Below are experts of layer 4 (counted from 0) of a mixture-of-experts language model. Rows are named router (the router's row for the expert), down (a neuron's output weights, with its number) and show model dimensions 384-511. Each number is 128 + 24 x the weight over its row's rms, rounded and kept within 0 to 255. Numbers have three digits each.
Before each expert's rows: "comes before" lists some tokens at least twice as common just after its tokens as in all text. This comes from a sample of Wikipedia text that the model never trained on. Tokens count by the router's weight.

# expert 14
comes before: "9", "8", "0", "7", "6", "5"
router:123131133118113128136123119136092160112095154104136175176111100121068103110112130134137145161128092127139140147157105140134136106137113127132121151125137131104083134123120127171134128110173079096136169097156136166115162107144141154129151151162134145093123157138139107086124151154137126152131082143132106185100089128152166168117087111117116156179096149125122137102152123137159145103127
down16:115203131071118147100116158109141120134101135153112161083117083110147137169139090090117147170127117113149149122130097157067125122129142131117157126139119128147121119122145144123145134104153127117168111109126111202132140131157150142178100134131198119147118151159084132144103100130138157151121152124099115130116137141107180148105163142132126112159098121182145133157105086158109122113120
down17:147119130125140100126130188119114092145104147131104114130141147152129096124118117071124077116120154106141106136122120137130125152146099125157135132106140112148102105155138120107081148168140160170110203105120147115140110153123171123145088113158152138167066160147135145113122133125157120109132139148149133126128136112134148058139130134133118119113125138141132146147130125125142115133110
down18:094086124145117143140100154122115130108118141129099114125125110118162071115161100135159115111110114154154116140162149091179154145084083128093121092123115158139090087130106124112137134161153126084105108123131117129128116122137164148093108110146111115107092124111111114136142160137125136126156140106127152087122129116100112101130134157118162164161126122098114050177093139115123151138143
down19:129141119139096122171080127106105157136144166113105145135129081088096093107102095137128144141160165121166163106116115102132151141095143136110107107087159153103079130152160156166100115109148115151109067137126126114137134164144153146125102132115111098114094165108120110128131154144129140171127180142152147115103129094110095148082156118121103174133138147113182143141128150160126122144156
down20:130097107139139097122140149156105132111084198118145131097090132139172174133147129115134144121097142096110114094145124131137142131131117133100112113113126128141136147079157118094142109163105138108118178134153121109156115128107126126106145104135130131113115140120102144110131145067147165136135168159120117148128111139117193136107113144186139147115178130113094158149138132106123165097122

# expert 8
comes before: "-", "\n", ":", "=", " \"", "S"
router:138131146130141174110135121162154135079124100146142126104140107109162122149154185119074124111138152152119181103113170105148077099135120131136153132151112119168138153098138141144140078117107124177076128099111127144119153111103091149123112089131135115112159104076178147120084140192120161145112120094127138150152084113134180094121159139140081120128122138176158118136127136152138149129112
down0:087134081114135142147132123113156157144135162144131105107146152103168120133090110102100114134105145107160141137103115102116150113128139080110173122117176134153139131162124140114152125140105125129129097120111063121139183142131184109140131118157148113133090134143150133102146136099122130116139129141129157121137155122096107102128158097111046136103127106106105135102102157139156116097136
down1:102124144117131143112137134147132114155117134133125144122141130105158157127149172117106149136128107041157166112092141147160145105111134097120152141131118148113104145078139154098134091155106151117154141140107132134105100097103121151139096103092137109107134122145135129145152136116125176137150123132100100092142218095162114109131205114176108137116132158167123108132103106157130119106093
down2:108091143146114123142121159106124128165126120155128157160128167069164161141110119140151113162109106095127153135109126147125117124112121150185160141113157182102135175128087131143116162134126159138120122140136109159113143141133143106136127124093154131150098188126152187101097118111142156102117140168167116132115163136158121143146125162107142113178174143125113122123126146143110099174134
down3:087144117162141116139153094173090149102164171084151099116153116128113126137125121148105107096115097110141137101104133117103137112163134089156114129114133126080134131145076106116071111123067123101087121129086122125158133135122108134117150096133114114107151150175117113129153165168135111141107122153125135122133129126090125148139132087132146118104124133116137149111121124126166114113126
down4:117136106128105095140109105094127150162151103104123124107106153116125097142134121126085141109119108100118090081083118131121123127104083126114156154099155138111138107156136120138105115161139104128085116131075155118112150120146134154123124138127121134107108180133140113133180166143089100096143112114124116163136148138127141107176122117150148109137142119083153118145164163155144128157113

# expert 7
comes before: " ", " the", " of", " \"", " a", " as"
router:121147158144121140143135119158163114152123190124123133144146125102130099129139104146105106136135104124124100152096131144147130190146122153134143131115143152104136147196124139155097104147143113107138108116141088116089144116112079174132158125130116128105148062134108165143114120172118105163128149167117156132122138129152146119127138119173136114123166139124161132136124111092143168135116
down16:097170098123134152152111102183084232140148102115138114133147112149136174144101130111101174112122177095151095148117132160127189135103144121101072089123150116129087128093151112120155145186128136162137113140097175124122102108149133143179128133112190131091115111127126091113080120083127135132131107177134148129152134114089154113133140103135124129117155174142173136165143129114110099116139
down17:132166186147143139112115122120143124109166139091132141140104176112165095147094139125159125152141123148130162143188102086130108200154178104145093101186132141103129098160112127121125084163139108158103138058142087103124147131136071153133097143168128126139146138129126124151120130110126170155145150112101152116099117151125118149146097107075092131133181114137149144136122109097108147106126
down18:144127132103135128114153134120175130100102105138120118075146147177089131109125101153111135107157117114112114163144150177129169129120149129132093088142118149144102124132124128092128130150145095151121102150145146106128116150107133090147097160126108141121151160121139125132156137122104111146111128155133177152153132120166133093123102126128156111164127081099133147122114110138095123111121
down19:171140085136114113134102118140100138123125148148137162123143098123141129094091125121124125145091149138079131079166123131152112148085136110116106103139101111099103089138118124120145144121151136139136151106112167110111113083167127117142145183144151117135141135128149139154119092117155164088147138111145072136143156139103107096134160117080133137138107122146151108115059077112136125087151
down20:115123119177048150127123098083117098097112131133106155152121143124089148098097116114155111169169149121115142134116115115151142115125145119145107157134142150127166134109109126149129077137122130155145143128154162118095137103166132163116117139147166089163118128106084141168138128158094168119116136148126097117136144129148149145132156140113094125144119120158085140122111178159150129116134

# expert 5
comes before: " the", " to", "ed", " a", " in", "ing"
router:092147135138142098142137108115134106178139133123139150149149135157085103093109156154172161101114145111155156133129090128104167152098115162148133082107131156070154125193127110102105161142166122093162170113115108103094108169145122147130137143135126133116087168133110139124141096085122126139169145142102158143114135127122116075115143138106185124126148154083162135138115136104084125134111
down0:148132103112129089100112111067114112147151106185128131108145130155110135176126127152167140138130142088183170149116134127132137114162143135116144140100134163098125127088160104109158141122160099149103094156136130162142109128080143109098125145126124104132131130145149153147135118133105102134103142108152159150109158145107064173122138156131139116097080106108114156156069134114139107135128
down1:154144089143129136117117163141117151112119131128138135109120170094131182139124145163153122097111124132110144156186119110130085051153114124105108150151117181102157091148185129143154148086138115140164102106153142127101136119129110169113116143127122125097156100142137096153118098109144117158138123126117132123160108094141137071110105129099115106135138147126138089148102138139104138120132
down2:116137172152132097104113082155137165137164120108131128076122178206160114126138105135144162123119118111137136118119107147165100100129164142116116177138101160118089146121149169157151113116186074128117112125125156097101187122114112129096094114130161183126152137103103105085096154196106115103152096103126127176125143131160114147147091162124156157153090150108184097114136152157082122134133
down3:165122084102166167083166158146099135127085160125142115114114168143136139138105112145142137163169120099116152176127122152153090091103126160121135141152124150170144116126177139099160140143144126115167119156158154123120144148114138125168135159190120092114102117163107105123152107125159124145145143115124137110087148126116131148125097131114120131139107152116074158126128131113118121097145
down4:109118137103141124138112133150113150107119167170118081115121152103126161115152090149154143133138124151130139130119126090131188165165166139157110083118097133161151128139153139143142123140129139133095139148120074107122101143175113145124105163145096114164113133115113175100136081161130099166117111114088155125106122064157164153130129100152129138189135115122083134092131107135142094102110

# expert 3
comes before: "\n", "==", " and", " the", "The", " The"
router:099142123135159088173114135101153131145133128146149071138138120139151126144154143136126121106136095115151126120111101124159114157120127117122132079146119156146175113176107105091141172200114113124175152152128151098119060128092133122131156153148102101135127125157107140146142168116111129147121168142127133143127122087142112104143163109130214119112124115128144142188094132133127128164148
down16:110130132117125134115122136141105164137083149150129112138083114097156132132094158138111148099150137145112145128093080102102133158172082095121147089143128181109144114144118058132118086158128113120168162150122141147148108061132126131116103141157102136102126097117154129137136124149133150114153121095138108137123127078120134125131153117135143067157127141131152122165161132165121158171110
down17:120101148113162079110137148103158139142141140094112132103162158124132092146126171047111113131055108131153117064102141078132133135091127124122131148122117107147137080124166107114116144183097090151067155099135111126106136126115128142092125136125111133138134126117118142100168105150108136074111154116133120133152146149105176141125131109112152161172104153103137140069149153125101107129083
down18:124128115133133151103130104108108095102141126104170134113150161152127120139164116161121105141165126101132127163142160117163110144113173132142081133134137166182142127135120117136097119109154103128113102099157130128109152141121149144120110156142109129129130077137122155129108111148131111130079147151164111123149151164102106149129107100135124107116107107126113142118145099107167132144125
down19:118126120130125122114113102085138135124139143132108117144120142108129106106178159118151093128179131120121168125127136127180096167160133157146113098124080081106141145117119120135155125120144100106144105136091139120113112135118121085084130062121105095114121106186109130129153176113144106147118177127127109136120140159097155118116116081148132119113115160173127069120128122098111102091108
down20:126165130070142110149130115148074139126141118127166099095132110097145122142116119121146153146133127153125158125146107180126125110103131129110156129147115141126119142180134150125135128073106080130111105146138157133141143142143129126120162119107110137155157093156145123131067117098149149112136139139156129151088144138165126160136116095118144171099161132110151109107130091108113153130079

# expert 15
comes before: "\n", " The", "4", ")", "3", "6"
router:161115134149136124163119155140116183126111143136123113093096144129171119104110141092124118108166146141129104160110136130170098190124144128080122086136165144138134139077130139078113123142117167170142152134116156119124071092139145124110126102145133070154159100138112115124104180097115087124107145122122108121140124129080107150099111079131135140091131127093138110115114137110106166109135
down16:110166184088157131144124101149082145115118126129115121155127126143032131097133137131127121142174123125135109123145165159124121134161136110104152153164139122141134134153130141123095119119106124117132147161100131099139162108163108138162151105136132121106139174144187113146134165091126133144158136134124139116132108131163127160132082109130142104136143136109165114060167097095136115154159
down17:144119102142108125122148135103154106128129132107147093106144142116216128137116120131130147143087114143118150111122112135130144142091148144148133139104111128107123127079126126122148137125109111125112103130172120125119131139108125125098108133139132135127098099104095144107115116139109104110120115136127101159090142133107151110113170118151094161146131126132106138189111154136120130085081
down18:118158115110134138140140125173157173145155143136136118151118127125136140107156146146164117172140094095112190156136142135148118138158134141153097125105108169116145098130108139134164129129120105122147119094141090134139118107112136131163140145109147111135066099132123116145102118074136096143150140097141121175147163125153092165108108115127152144155137131145100116119129141126123055103103
down19:085172087162133121156166130113137109145122133113115110136091146135153125160151134113119140109145158126105117131180093129165105110145122150158149111109138133183172098107116130124155100136155136118100131125115124143112131153145144131123152105119162138127146101114139115159127124166139123136160115105126130145127137147140110113118121117141129134152134108094136089058101143138093111135084
down20:111154135154139101118132095128112110135149123160121162106116095120105163126135147119131112101163086145120170149144129122127155108086129146149135098146108106058153130101095118184098124125177115129140100116149155125124127111124120136119125132118134152101129113136131097149147130128101131115169179104146080121107104146137140106115084120127146085116091132117107101131129098115110108093167

# expert 9
comes before: "1", "2", "0", "9", "born", "disambiguation"
router:162133176151127147125087101150110117142122147189150161142135072154138113142146066108149142142147129146115134149143117128135146138133150150069137127096108143099135145123112122134157060134168153195153117143152144132117188093141170149163102105155186178130151126108118174142117115143131114126121116143179117129144148109155132139117100115146130157131137135145088117131111103126152103118112
down16:114107112118178112132143149104088136152126085136129159099169107111141121148129143111118105132117156138163142150163181137165134141115097094080131134170105108134160179102138125174153168109164139178085118155120181104134128118173122118112102147145113179122123106133170173130128128135126158124109128162131114165109123121152144157099166098111124137091133166152122123106149107139147117103079
down17:116146086141172152128129124173139131086138160171168146145170099090188079133176095102132127111125104150154144103161131112097165152138128126111102105072146111127144116157088140105118115177152111148168132169172107136124127141101113126135169105115110152116131143156116124134147143142142146157147142118154107088148096094133164140137078112125121132133110146085144072114174112086126159112145
down18:141135107144147137119124168144159110125117093151136101140166066097107110126130117098081152150131102111106112154149113125101107064077126135152151114107108159145172139142104104136127119128136157132174120128103149169112104127136120116129108151147153118082158103158109150102117105122090153138117101138145108123135117106163139151142115129152203099111151169167144126184071135160127119134094
down19:152119129146119132154137085191165129083103174136167109150143107160137127115106168122133140076104145136182129106109140162106142099126146102121130122165128117127109128134113163112118125132104090117114142124104133166116085153137134157116147096082131119103165094134129095111140114138113080166115114108110184166138092129115134156103140146145128084140137149114128172168099129131130145137153
down20:136099131138148128128118113126139140111153163169144138147126174142095152107137129122106115139108083116140146134103161112104156118126102105126146169108140158147165136122161118142125168128095098082100096150126103129118153123123134097103114126148186140148133104162142113135155129146141134138142133145106168124143143129125124123110115132175124161142117129103104129132104101152161128158133

# expert 11
comes before: " |", "|", "–", "3", "5", "4"
router:164106125144067108126083111101122112097146134165083165066159148141123146139134110137108095116135163099144146124111142156149174123161135141131162180186124117126126127108100105097140114095110112145113136158094121114155098095141106148141158139127158116148119103116165120150134130160146139116129112108162111152138133168121145134105121120116115164129137102142096100088130134150134081118157
down16:165155101211104103127123141160082105144139104117070102131151150127183131097146103127103104137138158139152120129129084167117127131145114155166116143141081097116119119120122160133139134135088091121121160112154116180032162128123155143140166149171114110136147164083120091094114148155109119131129110147159129166164138154132107111147155144152109119129166105165097122131126139110178150120137
down17:086106139155124092140127122117146154118145124127159125117160117078105138136114152160143107116066136134139171095107129148099133146113116143123105111157162149089155130152150150134082122153114131119138115121135139105171106096103104148114151133124132112176110120138102170159116144157126100144083101162179100156094087154128107151132158180105139138100181160157166121145147089097168126102116
down18:093164116101129105130122150116131171116124138115144109137126124143166127142145123129182143111095151148104108151138083102126131138121104129111137106088124167127108124091088144127147125138149092098135151130092140097106155174144144144133124143165125104104115159111102159117140174128118135143114145139131122126135098100139155126082094149112112098143167118132130110189111110112157101110127
down19:147165115141113139131134160135113115134124149116140075122108179082125118116153116126156109139116134100114158133090099136080139126124096110152146080135178111106143136138163104157119120124086142073138153123132169115108077095109089118133123078109098141156126116128142152115101120132095100109128131135115135165145133115089103109116109113097147126144100140159139132106100174083159175139164
down20:146065161090130120160133149118089123152131135133110155104118097134072147110098127132126123169133102075108135132129151126163151131143150145135091155140146101129133159130151132119113137147148105155143141177129104153127141122092128083098141151097116115122130116126123103149121105126113147144149111136124096138107113091175140136153142112150157166157153094135149106131124102149149086125082